Weights of a small mixture-of-experts language model, trained from scratch on English Wikipedia.
Training: a variant of Adam for the experts, 652M tokens, 4765 steps.
Below are experts of layer 9 (counted from 0) of a mixture-of-experts language model. Rows are named router (the router's row for the expert), gate (a neuron's input weights, with its number), up (a neuron's input weights, with its number), down (a neuron's output weights, with its number) and show model dimensions 0-127. Each number is 128 + 32 x the weight over its row's rms, rounded and kept within 0 to 255.
After each expert's rows: a language model's description of what the expert responds to; "comes before" lists some tokens at least twice as common just after its tokens as in all text. This comes from a sample of Wikipedia text that the model never trained on. Tokens count by the router's weight.

# expert 32
router [ 99 104 178 131 162 122 125 134 130 138 205 119 152 103  90 137 117 157 179  87 105 161 142 129 161 171 111  88 142 113 131 123  92 148  94 116 164 115 107 120 148 110 170 117 126 124 135 153 183 135 152 104 105 117 113 135 125 117 170 118 127 116 136  88 154 158 123 118 110 119 115 114 191 158 133 145 106 132 165  91 156 136 106 128  71 145 133 105 142 183 146 148 137 110 143  95 121 111 133 152 133 117 113 128 152 169 132 109 107 216 191 123 120 160  51 156 114 127  98 152 166 130 151 127 115 128 140 213]
gate2 [108  74 169 135 117 111 170 125 150 161 107  97 131  90  68 151 122 148 135 136  96  46  10 100 141 130 142 108 157 111 123 153 116 113  93 113 138 161 117 141 184 127 153  93 178 204 154  74 129 141 104 104 145 123 157 167  96 141 108 128 135 126  81 173 126 143 154 107 157  96  81  98 159 169  57 121 120 119 112 113 109  70 121 116 160  50  99 180 191 119  92 110 131 144 149 135 112  78  85 103 127  93  90 128 105 156 150 115  59 136 130 127 103 151 120 125 148 158 169 109 130  98 115  87 125  87 136 171]
up2 [111 100  64 185 131 153 142 141 174  96 125 145  93 197 137  74 122 148  78 110 128 132 136  85 123 117 169 117 145 108 165 117 153 161  97 141 122 104 147 147  80 138 183  81 137 158  56 128 138 137 128 181  76  89 113 111 144 114 128 162 193 140 168 112 111  86 104 195 118  53  94 155  85 112 157 190 151 145 121 148  77 140 182  58 134 120 104 155 101 154 130 120 125 120  98 172 110 209 131 107 170 141  63 181 125  91  93 166 154 155  95 125  95 126 126  72 113 176 105 168  82 169  92  86 150 102  87  57]
down2 [139  97  89  87 126 118 120 144 142 115 126 129  92 140 216 165 177 164 128 111 140 177 111 116 126 152 135 110  88 158  81 110 165 166 103 192  72 154 116 113 170  69 106 135 132 131 111 176 133 162 173 164 115 112 130 138 104 120 102 151 112 166 186 117 151 163 143 144 169 129 116 118  78 106 107 196  82 136 170 120 188 200 132 108 115 195 133 119 113  76 134 158 123 106 127 103 139 115 106  78 109 217 115 111 106  96 152  94 140  90 146 106  72 135 105 177  93 180 110 167 124 136 148 104 136 134 142 126]
gate3 [173 119 129 124 137 113 202 100 152 182 107  55 142 102 140 115  86 160 127 123 172  73 151 138  99 108 150 114  90 129  83 185 175 135 100 117 145 178 166 108 102 146  97 159 172 101 114 139 164 179 117 156  95 165 180 130  93 107 147 117  81 183 126 161  81 171 211  41 149  99 150  92 138 100  99 149 132 125 101 142 127 171 139 168 120 127 113  71 150 128  85 160  83 133 117 133 121 104  97 176 108 156 103 116 157 116 187 145 147 188 203 138 134 152 150 137 157 144 148  56 157 141 122 130 157 177 143 147]
up3 [149 141 135 171 154 158  87  96 165 118 135 136 116 187 112 146 194  90 141  86 127 125  97 152 140 134 144 135 123 147 107  92 118 110 128 173 140  84 162 142  71 113  99 121 125 117 110 181 120 154 119 140 135  71 169 105 164 164  92 134 127 155 185  79 130 127 145 124  80 103 141 115 120 119 158 125 140 111 149 138 124 178 109 103 155 154  74 129 127 126  94  79 141 111 103  96 134 136 152 108 100 129 164 165 239  75 125  84 147 145 108 122 155 168 134  44 134 132 130 175  41 109 144 173 108 142  89  56]
down3 [128 115  92  65 145 199 174 192 104  85 137 113 152 114  76 160 110  73 101 110  72 169 138 122 132 133 119 139  76 128 130 128 156 191 126 108 130 158 133 104 135 156 170 122  85  89 145 121  99 110 121 158 210 129 129 137 135  91 121 169 144  81 151  88 101 144 131 155  78 146 117  91 120 122 147 148 132 177 122 118 162 132 171 121  90 101 134 111 150 115 158 142 128 163 139 132 189 122 115 100 143  96 159 133 175 128 128 114  97 168  70 142 145  56 109 106 129 192 124 155 153 121 113 140  89 139 136  76]
It responds to: Abstract nouns. Abstract and general nouns and their suffixes in expository prose, such as energy, risk, management, capacity, -ation, -ers.
comes before: " of", " and", " in", " to", ".", " for"

# expert 15
router [ 74  63 129 117 158 144 123 127 163 104 119  97 217 137 140 107 168 125 104 143 112 126 137 155 156 140 161  97 130  87  79 145 140 108 109 117  99 138 126 114 117 131 132 170 174 128 111 204 128 138 124 160 129 139 123 126 149  95 160 147 166 143 119 120  90  71 164 109 120 120  93 113 203 108 109 109 153 134 129  98 143 121  72 117  83  74 133 158 156 179 132 104  99  97 122 103 141 122 127 133 152  82 143 135 140 157 154 156  87 171 171  92 120 155 105 149 145 165  47 131 136 171  83 135 135 107 115 171]
gate2 [157 101 104 110  89 155 131 137 119 174  96 101 193 135 161 143  75 100  84 158 148  96 162 107 113 165  44 160 136 118 137  84  87 202 132 134 103  97  97 136 121  94 102 205 113 145  90 198 166 110 133 173 155 181  81 127 115 107 161 119 150 151 153 139 143 183 168 126 148 132  83 131 159 108  97  94 183 161 126 111 151 106  99  64  88  54 141 125 113  83  90 146 108  68 192 101  83  95 137 155 145 165 140 117 170  79 117 110  45 101 150 124 117 158 101 183 136  75 131 147 159 152 129 147 182 120 146 110]
up2 [139  78  93 123 142 105  69 133 143 116  89 119  84 145 110 114 205 111 167 149 150 184 101 125 135 104 147 162 150  83 167  99 198  63  59 175 141 126 144 155 140 115 179  57  84 172 139 148 140 194 130  87  74 105 130 141 191 157 101 140 118  82 155  78  68 103 137 134 113 175 124 108 146 142  61 153  84 185  84 165 150 125 131 149 145 100 151 165  70  97 139 110 129 134 140 101 127 128 155 125 114 172 152 113  76 206 113 175 111 130 101 126  91 130 141  78 112 140 128 123 129  99 111 125 184 100  99  78]
down2 [110 115 125 120 145 172 137 120  84 140 141  79 144  48 133 141 117  95 131 159 105  90 169 147 119 148 184 155 151 154 140 150 159 131 148 140 138 142  96 112  50 114  78 116 140 133  73 104 216 158 140 117 131 158 108 155 125 150 152 124 221  91 110 159 124 119 157 129  60 104 115 130 123 109 137 141 119 110 100 160 105 103 168 116  57  75  70  92 159 139 118 145 162 164 167  86 113 112  87 189 113 148  92 163 168 163 127 148 137 157 114 127 105 119  97 105 128 114 101  92 122  89  63 156 167 164 174 132]
gate3 [ 86  90 173 205  61 101  93 105 134 127 142 134  71  99 123 147 153  70 113 130  70 129 125  96 136 154 122 115  75  71 123 125 125 102 123 108 164 115 119  79 184 158 153  77 163 192 125 114  86 168 126 115  97 180 146 208  81 138 106 152  89 161  84 185 125  93 160  45 130 148 161 135 105 112 107  70 110 108 139  93 147 150 126 117 130  89 130 130 189 177 143  65 123  64 117 144  95 183 128 125 153  85 105  57 129 132 127  81  78 127  89 100 105 109 102 198 119 131 160 129 109  95 121 140 157 151 120 167]
up3 [ 83 149 185 129 150 103 104 106 128 106 169  64 109 130 130 165 144  92 146 161 131 139 102 119  95  79  86 115 113  82 127 132 170 101 122 160 110  75  72 159 135 136 170 148  64 104 126 144 133 126 178 194 176 112 118 141 184 109 158 139 134 132  66 171 123  95 126 123 103 179 164 149  79 116 147 125 100 159 171 107  93 119 140  81  96 182 143 111 144  92 111 116 118 132  95 119 106 118 158 112 120  80 171  92 113 101  95  95 138 129 117  93 116  68  90 151 143 142 116 125  88 170 130 148 131 172 127  63]
down3 [115 130  80  90  93 143 166  76 123  49  80 142 197 112 108 107 152  73  73 102 102 139  90 134 107 146 109 149 117 181 131  88  91 105 135 163 169  72 180 146 164  69 120 164 124 146 125 118 127 134 115 110 191 129  98 140  89 146 109  94 146 107 119  75 116 139 155  91 151  99  95 106 119 117 160  45 111 123  99 124 109 158  90 148 116  97  94  67 106 195 131 132  66 140 115 153 143 119  98 108 141 175  90 130 125 181 160 158 116 118 111 159 150 136 196 185  96 128 105 180 221 105  75 198 155 151 130 144]
It responds to: Dates and time periods. Month names, years and time nouns like summer, age, period, day, often after the, in schedules, tables and event histories.
comes before: " |", " of", "s,", " War", "s.", "s"

# expert 47
router [ 73  99 151 109 153 161 161 170 195 164 135  93 133 110 144 120 127 161 139 108 124 113 148 104 122 154 150 111 111  49 136 137 139 131 152 120 154 112 123 184 114  98 136 153 126 159 144 145 110 118 114  93 104 106 126 163 137  65 114 127 196 150 136 111  67 147 152 140 140 124 165 112 187 118 150 165 142 140 168  85 156 178 101 135  35 119 169 119 167 191 101 147 131 118 121 149 162 128 130 164 172  87 156 106 166 120 114 132 112 208 126  82  88  76 123 115 146 134 119 143 186 118  86 118 119 185 171 168]
gate2 [ 74 114 166  85  83 132 109 130 124  67 110  82 185  92 108 129 180 162 158 174 101 119 124  80 125 120 152 138 124  65 126  52 146 152 113 121 162 113 195 198 120  82 110  55 145  95 119 185 125 165  98 193  92 108 141 140  50  95 167 181  96 132 155 163  80 180 140  76 159  95 122 140  93 157 116 131 149 108 104 181  96 217 124 125 151 146 136 190 135 123 133 136 109 166 107 108 128 129 152  89 111 145 150  92 114 113  89 109 177 179 124 106 109 142 159 119 193 135 176 113 138 159 104 168 148 104 125  31]
up2 [142 146 188  69 114  89  84 114 141 152  82 114 123  83 128 147 144 141 132  81 165 112 130 174 127 157 144 165 114 130 129 119 146 137 156  96 128 169  97 121 124 105 196  67 216 168 167 142 174 161  61  49 139  85 132 143 140 121 143  89 148 174 149 168  48 167 112 172  87 131 120 113 135  82 139  66 166 112 106 119  91 163 149 101 108 176 121  95 139 170 164  92 244 137  90 130 111 138 130 120 128 145 102 134  54 112 169 131 144 140 120  78 188 162 176  85 164 125 168  99  86 107 149 151 173  99 103 143]
down2 [131  66 100 119 173 149 124 164 134  96 169 156 162 166  95 127 128 175 132 175 179 184 130 123 138 120 147 128  92 132  90  56 130 101  45 209 140  56 192 151  28 141 151 136  39 133 163 120 128 112 150 130 180 170 137 207  82 149 160 120 137 163 129 141 119 186  87 117 123 141 139 160 111  60 131 111 177 155 146 140 127 146  76 170 106 137 103 103 152 108 106 143 124 122  89  95 108 109  95 149 116  17 156 122 142 140 141  91 100 154  87  50 167  84 131 129  94 170  90 176 119 167  59 150  76 115 136 101]
gate3 [114  93 121 116  97 130 108 144 137 110 133 148 134 110 147 217  97 146 122 128 136 145 181 135  91 172 151 153  96  99 139 122  81  89 156 150 121 147 116 156 167 111 139 119  83 121 161 175  73 135 104 137 117 161 134 130 179 116 197 141 166 157 142 109 128 110 117 141  61 117 123  94 111  81 153 186 107 148 112 125 172 126  93 137  65 104 120  99 139 103 135 104 191  99 113  99 141 134 157 141 110 149 100 174 109 152 162 172 100 131  82  50  47 192 154  93 184 112  56 153 182  98 175  73 114 102 113 107]
up3 [126 114  96 208  97  89 130 175 210  77 159  42 144 134 203 110 134  46  40 149 133 148  91 150 108  53  68 165 127 174 143 199  97 148 105 156 125 127 120 192 195 108 163 143 161 127  91  80 160 153 110  69 162 132  76  86 179 125  82 155  93  38 122 132  89 133 132 135  74 150 126 149 110 115 112 137  36 180 138 149 145 138 130 152 150 120 156 131  86 104 162 137 163 191 145 136 100 117 119 150 136 103 119 129  79 150 142 132 126 159 152 137 132 155 146 181 155 164 132 163 169 215  84 107 147 119  99 109]
down3 [160  95 115 137 124 147 125 115 121 111 125  85 140 130 140 119  72 158 152 111  63 117 161 140 169  86 143 159 161 121 175 161 154 103 109 131 123 113 146 177 155 139 106 161 108 124 169 102 119 135 128 169 137 148 135  95 147 117 101 139 138  83 153  95 116 158 120 142  98  99 144 154 144 119  97 112 121 149  58 105 166 164 112 171 158  60 118 166 144 129  89  64 122  44 131 147  64 117 128 134 186 102  40 172 127 118 153 115 114 143 146 179 150 154  96 116 176 189 129 147 111 144 148 104 144 138  91  54]
It responds to: Numbers, years and scores. Digit pieces in years, date ranges, coordinates and sports scores, such as –1, 19, 6–7, km, million, plus the word years.
comes before: " |", ";", "),", " /", " –", ")"

# expert 53
router [114  64 140 145 138 124 110 144 159 171 135 103 144  70 122 106 136 146 161 120 127 160 139 160 117 156 171 107 193  81  71  66 133 183  93 163 133 114 154  93 103  96 126 134 130  95 121 175 102 162 155 140 167 145 107 106 153 120 123  75 195 168  92 120 132 133 105  82 158 130 136 140 161  98   7 132 166 118 106 178 128 168 129 119  97  99  84  95 115 160 135 156 118 109 138  78 135 100 163 153 136 129 133 129 135 140 120 154 117 103 149  65 117 114 100  98 158 132 121 111 122 117 137 147 103 174 111 180]
gate0 [132 143  96 101  96 145 116 126 131 126 159 154 151 130  76 164  91 184 119 132 109 142 129 165 157  75 214  96 133 113 137  84 165 137 144 152 110 132 138 146 126 157  94  95  85 192 143 147 146 152 158  61 128 168 153 171 103 161 109 141 106 129 128  95 125 185 141  81 106  95 102 107 148 144 118 114 149 144  63 133 146 188 141 130 124 102 112  74 108 128 157 142 129 150 135 100 140 137 167 145 144  73 105 131 104 111 196 136 185 100 130  89 105 121 106  94 162 117  84 134  92 144 117 139 152 142 120 164]
up0 [117 137 135 194 217  44 115  87 127 177  94 147 133  95 109  91 140 150 125 125 102 114  86 115 108  54 115 139 126 129 101 118 193 170 155 169 176 131 149  88 106 105 123  91 138 100 187 144  93 122 117 118 133  38 161  93 181 167 193 137 125 143 133 157 134  95 123 106  69 174 127 112 156 131 125 158 144 164 124 193 105 137 139 172 167  61 191 113 100  82 119 104 114 105 119 154 122 134 168 194 128 117 131 111 122 182  76 135 130 156 127  74 103 192 107 126 115 102 150 112 179  80 122 128 122  92 143 147]
down0 [177 112 154 126 143 103 134 124  51 221  77  96 146 191 181 162 121 188 120 108 115 102  86 159  95 144 110 155 114 105 158 115 128 134 125 106 153 140 178 125 148 112 197 135 138 108 161  91 115 105 111 148 141 129 139  85 116 126 145 125 116 120 151 169 166  75  96 129 149 132  78 157 210 134  72 163 133 132 107 147 140 115  93 182 158 147 102 168 167 142 144 124 136 146 128 152 106 179 103 147 104 136 143 163 115 123 159 157 109  88 138  97  54 133 168 135 164 109 138 155 188 123 114 106 195 132 149  94]
gate1 [151 115 119 129 170 123  84 136 116 113 143 142 135 209 157 132  91  76 103 139 117 144 108  96 111 146 122 143 184  98 113 134 100 147 125 173 128  88 147  74 166 171  61 182 127  96  77 130  73 135 120 124 169 158 183 156 142 134 137  99 154 159 114  85 112 181 107  48 206 102 110  98 111 172 104 125 153 123 136 160 145 113  95  88 131 140 131 108 111  67 120 129 192 148 133  91 124 142  92 126  90  73 128 175 129 109 127  91 136 138 173 100  59 122 194 130 127 122 117 164 132  99 101 113 154 168 137 156]
up1 [171 204 133 136 119 131 101  66 111 156 110 152 170 123  87 199  70 155 142 103 130 143 120 100 125 138 140  70 123  99 103 110 157 123 162 131 111 160 162 142 146 125 134 143 153  85 111 110 152 116 131 128  95 162 179 146 149 135 104 175 104   8 135  73  88 159  92  36 148 116 139 110 164 106  95 157 136 131  98  75 126 129 113  76 139  81 125 172 102 118 112 114 116 150 158 131 109  38 171 125 143 148  86 102 145  76 104 139 102  96  98  65  76 125 119  92  93 147 121  71 191 173 149 125 178 127 137 184]
down1 [147 119 116 143  98  99 121 157  70  78 112 120  86  99  90  90 166  83 156 108 190 164  79 160  95 145 169 130 110 106 159 158 183  84 173 127 123 113 155 135 112 138 165  99 164 160 123  93  92 118  88 136 150  81 191 127 133 142 111 171  80 105 151 229 137 116 100 163 118 147  90 117 153 103 101  82 151 142 120 140 145 162 152 203 132 134 120 116 139 113 105 129 137 116  65 154 103 158 149 118 145  93 176 130 160  96 117 111 113 111 118 162 132 119 136 107 105 131 148 169 109 135  80 141 135 143  81 165]
It responds to: League table separators. Pipe, slash and line-break separators after names or numbers in league standings, election results and career lists, such as points and votes columns.
comes before: "\n", "|", "-", " ", " 0", " 6"

# expert 22
router [134  73 182 143 226 129 143 162 142  88 103 116 169 128 158 113 112 184 161 130 150 166 164 186 158 201 123 152 114 134 125 148 108 117  74 121 119  98 173  93 129  81 106 154 121 142 151 140  43 121  87 169 107 145  97 163 136 109 107 146 141 176  95 131  78 130  80  92 110 162 121  87 132 148  80 152 152 164 128 160 177 147 104 123  90 136  75 111 132 171 170 138 113 117  94  88 104 132 108 147 159 195  98 110 191 178 106 115  85 144 156 107 135 165 128 124 163 138 147 124 147 106 113 130 148 175 125 115]
gate0 [171 141 176  59 154 175 184  96  98 131 135 170 110 174 164 106 168 149 122  80 130 115 150 150 180 137 187 143 102 128 170 117 160 127  99 153 134  87  90  49 145 112 168 147 153 156 116 113 129  90 151 118 138 131 186 180  87 108 125 112 100 115 132 128  89 222 157 128 148 179 150 199 144 138 139 107 160 130 101 133  98 123  62 167 110 103 134 142 132 152 134 119 166 118  65 106 101 170 114 215 157 154 145 135 116 142 147 119  98 146 141 123  86 145 177 135 189 121 125 117 106 100 104 124 162  81 135 127]
up0 [146 160 134  97 120 134  83  66 121 119 140 128 170 139 160 175  99 193 126 201 146 143 145 122  80 125 140 105 133 163 137 113 186  80 136 117 118  75  94 154 151  96  82 143 117 151 163  68 117 115 120 103 130 138 147  94 140  81 101 125 197  92  88 120 189 156 107 138 162 128 121 127  57 122 149 135 115 166 118 128 161 174 164 146  95 103 122 124 136 105 133 225 139 121 144  94  76 109 159 121 170 144 146 169 145 191 118 125  90 170  53 128 105 152 131  54 143 158  63  97 198 113 159  76 141 117  90  74]
down0 [139 103 120 191 113 135 164 125 131 135  84 163  66 105 120 143 171 111 178 122 118 159  62 139 134 166 131  66 103 126 112 150 122 120 137 123 173 168 126  53 145 136 163  89  92 168 117  78 135 147  90 182 148 155  97  75 109 159  85 140 101 136 124  76 132 114 141  99 101 183 193 184 121 108 111 196 163 162 135 152 143 175  76 155 131 152 140 103 159 104 107 135 129 146 150 190 119 145 146  91 137  87 166 126 129 118 151  63 129 116 133 130 164 121 110 114  76 132 102 147 134  94 146 132 139 113 181 131]
gate1 [ 39  81 173 182 113  78 100 120 105 133  49  60 143 170 144 102 143 137 119  90 159 143 115 170 163 138 151  77  87 141 127  99 141 122 175  96 123 134 164 190 177 106 107 154 163 129 174  93 140 169  87 111 158 145 127 151  79 174  95  82 136 106  88 178 144 179 221 111  71 148  99 130 109 124 172 193 131 191  89 116 137 150  42 139  93 139 178 129 151 173 142 143  74 118 146 122 104 138 158 121 193  95 133 127 129  97  78 155  97 152 149 129 123 127 152 226  83 105 119 164 147 107  84 141 177 113 136 116]
up1 [108 153 182 169 138  98  78  91 105  73  98 101  60 100 122  74 115 118 154 159 169 116 184 188 140 137 133 127  79 119 100 142 170  89 158 161 164 106  76 149 116 115 119 133 170 140 181  97 148 185  88 162 159  89 196 153 137 131 161 130  63 117  99 138 127 154 180 149 107 135 176 164  82 152 153 117 182 190  70 130  82 149 111 131 124 144 198  95 107 125 127 126  80 138 113 120 126 103 125 112 155 171 147 143 182 118 106 132 140 150 163 127 104 117 117 121 128 153 133 139 137 105  73 115 137 111 161 116]
down1 [ 86  89 186 168 111 190 126 145 108 136 130 120 184 103 150 103 151 156  95 174 126 159 105 156 168 122 156 134  93 104  88  82 168  71 173 171 137 107 125 142 126 141  90 116 141 143 100 129 190 116 126 116 160 145 119 100 169 214  88 131 137  64 121 124 151 125  92 138 144 174 146 207  71 176 128  82 130  61 168 149 151  90  94 176 124 113 138  80 111 154 181 176  69 147 100 152 156  73  81  87 166 130 155  49 100 157 139 199  96  95 137 131 155 115 127 162 180 130 154 110 175 104  71 114 159  71 118 132]
It responds to: Narrative event verbs. Past-tense event verbs after a subject in biographies and sports or release histories, such as won, released, died, lost, fell ill.
comes before: " in", " by", " the", " to", " on", " a"

# expert 41
router [109 110 100 138 135 131 126 136 194 164 117 126 186 145 161  89 129 156 177 101 113 120 131 122 112 106 182  90 134 136 174  60 110  93 109 160 124 169 120 162 136 151 157 148 102 140 121 126 111 135 132 103 146 115 103 156 105 106 122 145 171 104 114 145 156 145 106  71 136 150 121 144 149 113  20 122 190 149 124 141 132 134 101 137 101 145 113 114 154 165 132 177 123 148 100 109 154 143 177 143 116 126 111  79 154 172 127 129 110 163 128  86 170 157  94 101 156 133 155 125 152 142 116 139 103 162 118 160]
gate0 [135 141 149 180 112 118  51 114 119  74  72 140 142 123 154  99 184 198 144 127 176 151 133 117  90 138 126 131 147 120 164 137 175 160 158  99  83 134 137 182 173  94 127 174 112 110 171 109  91 209 117 153 105 109  93 119 101 159 118 182 106  96 153 152  65 161 170 112  61 143 122 128 137 147  93 143 104 163 163 156 163 153 161  89  89 129 120 100 165 146 101 147 178 110  69 142 133 141  91 141 101  74 152 101 167 160 167 106  97  48 137 178 107 192 150  89 103  99 136 134 120 103  88 126 124  96 118 172]
up0 [141 151 142  93 151 138  77  73 110 204 133 143 185 139 123 114 172 162 146 143 192  90 163 104 131 109 128 176 109 134 158 109 151 162  70 179 138 145 145 142  73 127 205 119 119 135  95 130 171 172 138 169 104  92 178 152 114  94 234 106  96  97 131 128 131 100 141 149 139 113 123 142 123 156 103 163 117 169  96 131 126  89 151 130 115 118 209 129 150 102 127 101 111 159  96 138 125  74 166 159 165 119 140  80 156 129  79 165 115 100  81 104 153  97  97 128 134 142  95  16 123 135 154 106 151 148 141 167]
down0 [116 134  85 119 138 122  43  68 121 202 139 178 188  61 126 150 118 184 102  49 133 116 100 140 113 154 206 134 180  91 147 188 130 124 114 113 122  79 144 153  93 128 163 117 108 108 138 131 108 129 204  74 130 127 101 113 138  83 166 153 112  89 167 125 175 116 103 109 108  80 110 133 103 123  83 175 158 107  83 101 128 127 176  93 110 147 168  97 155 161 148 137 126  79 159 127 131 177  70 138 149 139 149 105 187 133 118 112 114 134  87  89  93 178 161 110 108 148 160  70  71 154 120 104  95 141 105 183]
gate1 [100 122 119 162  88 125  91 102 148 126 161 127 128 130 169  68 116 112  98 111 172  92 128 137 170  75 129 148  97 140 108 157 139 113  96 130  68 178 163 117  89 138 151 153 118 145  89 167 114  97  91 105 208 144 117 170 166  87  57 148 113  76 144 115 128 172 112 103 121 154 161 115 105 154 120  95 128  79 129 134 107 146 107 147 112 111 157 132 154 123 154 141 167 133  94 152  84  80 131 135 138 107 191 158 186 216 143  83 182 122 154 174 157  78  72 142 153 133 117 153 135 127 137 127 163 143 131 104]
up1 [ 83 155 187 172 139  88 112 154 117  81  65 127 127 120  84 114  78 138 134 161 142 164 134 126 112  95 125 137  68  73 131 154 143  85 126 139 101 155 122 210 100 108 107 114 161 167 198 163  52 105 128 110 114 162 163  84 177 131 127 173 177 126  87  83 129 110 167 101  81 124 181  83 161 136 120 104 172 150 141 109 143 112 101 135 208 133 130 120  94 105 124 115 129  64 126  99 168 147 125  83 134 171 103 132 143 130 137 126 139  81  85 124 146 109 112 122 103 127  67 122 128 170 139  90 106 139 145 106]
down1 [148 107 170 117 151  91  92 146 132 172  93 158 146 130 185 148 106 150 177 106 137  94 128  98  98 147 125 116  55 181 140 112 164 120 110  59 127 174 129 152 151 125 131 100 149 133 136 171 166 150  83 162 120 127 184  84 109 117 140 103 132 109 138  73  78 108 127 125 164 147 119 142  92 150  80 129 136 178 113 129 127  51 123 110  80 122 112 157  97 141 131  82 118 149 131 165 134 145 182 112 183 167 148  62  80 153 104 158  91  84 123  81 114 116 138 142 163 156 150 132 132 111  79 171 126  91 168 102]
It responds to: Table cell separators. Pipe separators after cell values in results and statistics tables, plus semicolon-terminated scores and codes, such as A;, 978, 5–1;.
comes before: "\n", " ", " 0", "-", " 1", " —"

# expert 4
router [122  98 177 189 121 154 111 160 154 182 170 127  84 191 140 147  92 141 174 102 152 161 163 152 121 182 136 150 199 111 139 116 122 132 141  95 170 140 118 147 102 139 140 180  96 114 155 157 101 141 111 145 128 164 139 139 166 135 134 119 163 179 116 110 104 122 114  99 117 137  95  89 155 123 111 137 142  91 137 138 156 164 119 132  65 103  93  95 165 166  89 131 134 142 110 128 162 139 140 100 100 136 152 144 183 151 109 135 100 175 175 129  90 135  90 144 156 107 110 142 129  93 147 134 138 222 127 108]
gate0 [128  98 133 138  68 133 152 151 191 173 144  91 160 105 128  88 133 142 168  76 131 107  48 168 119 113 153 114 136 110 105 101 102 117 101 129 109 145 135 100 167 125 133 106 170 154 137 163  74 161 139  98 139 149  77 149 148 183 100 180 134 139  94 186 111  59 164 113  70 108 108 114 129  71 123 196  81 208  97  95 175 179 129 168 111 102 126 100 136 176 118  71  86 136 101 141 118  95 136 149  85 128 111 105 103 150 143 129 127 122 167 108  78 108 103  55 185  71 138 149 123  90 152 106 126  99 110 121]
up0 [151 135 126 176  92 182 186  70 189 156 148 143 120  57 147 124 132 111 159 119 144 187  68 136 138 111  84 120 140 188  92 170  83 177  72  95 122 110 118  90 144 141 120  90  99  67 132 101 105 102 145 124 160 104 134 104 103 122  67 114 188 154  85 160  84  71 142 130  82 148 126 145 100  97 105 143 128 195  54 124 165 159 147 153 178 149 110 118 163  95 199 130 154  95 163 124  71  61 198  85 119  82 121 172 165 102  98 173 111 118 170 186 131 111 120 127 156 142 164  98  63 132 126 176 157 170  74 125]
down0 [108  84 103  94 126  99 127 104 190 111 191 176 127 100 145 132  55 119 121 136 177 208 109  73 125 124 179  79  80 171 140 113 114  76 144 126  87 128 120  77 123  98 160 132 122 120  90 169 166 188 173  67 146 146 138 142 122 121 115 135 106 110 141 155 107  91  74 178 154  95 139 125 148 128 173  65 141 131 124 127  96 134 143 110 128 100 101 103  67 168 203 181 117  94 137 145 118 112 159 154 127 156 153  89  75 178 150 138 122 161  69 163 175  84 125 160 110 165 132 133 157  55  96 129  87 126  91 179]
gate1 [148 103 112  90 127  78 108 142 105  69 141 130 117 122 133 170 146 151 113  59 159  62 161 138  77 124 103 113 173  97 136 145 157 165 119 118 125 145 110 178  99 213 120 178 111 156 182 148 121 130  92 132 163 104 129 147 180  80 198 167 147 110 175 123  99  88 113 112 136 118 116  41 157 155  86 126 127  81 133 159 176 132 138 104  92 116 158 109  99  86 113  99 206 153 122 120 148 181 100  83  98 119 147 148 156 153 109 143 127 109 125 113 134 147 131  78 127 127 186 167  75 154 101 107 166 141 125  69]
up1 [136  94 102 125 137 133  56 180  88  48 147 137 116 181 172 105 138 158 167 147 144 122 175 138  91 104 122 110 166 159 141 158 120 148 100  71 177 146  97 127 133 106 178 135  84 115 176 127  55 207 153 153 120 157 113 176 147 155 128 166 151 125 130  98 120 111 110 107 104  96 102  49 145 148 144 122 179 110 159 180 173 120  82  49 144 139 158 176 133 137 199 100 169 167 113 161 130 188  92 145 121 118 175 127 137 115 130 154 140 119 198 137 123 137 116 158 171  94 184 184  64  89 121 113 117 174  86 118]
down1 [182  94  76 175 161  84 118  98 204 115 138 169  95 123  91 138 144 129  96 111 119 127 154 139 129 100 100  72  82 156 135  94 137 189 142  68 111 137 107 102 201 113 132 168 161 174 118 156 127 129 181 156 150 129 175 155  60  84  97 130 104  92 101 148 120  57 167  33 178  99 166  96 127 113 116 125 131 156 150 155 113 133 102 116 121 129 136 100 123 123  88  75 117 115 154 145 117 119 138 142  65 121 184 173 125 102 155 123 144  93 152 163 131  93 153 110 106 130 120 169 170 107 108 119 116  94 152 132]
It responds to: Headings, citation years, taxa. Wiki section heading markup (==History==, ===), closing parentheses after taxonomic author years, and taxon suffixes like idae, ensis.
comes before: "\n", "-", " –", " is", "),", " -"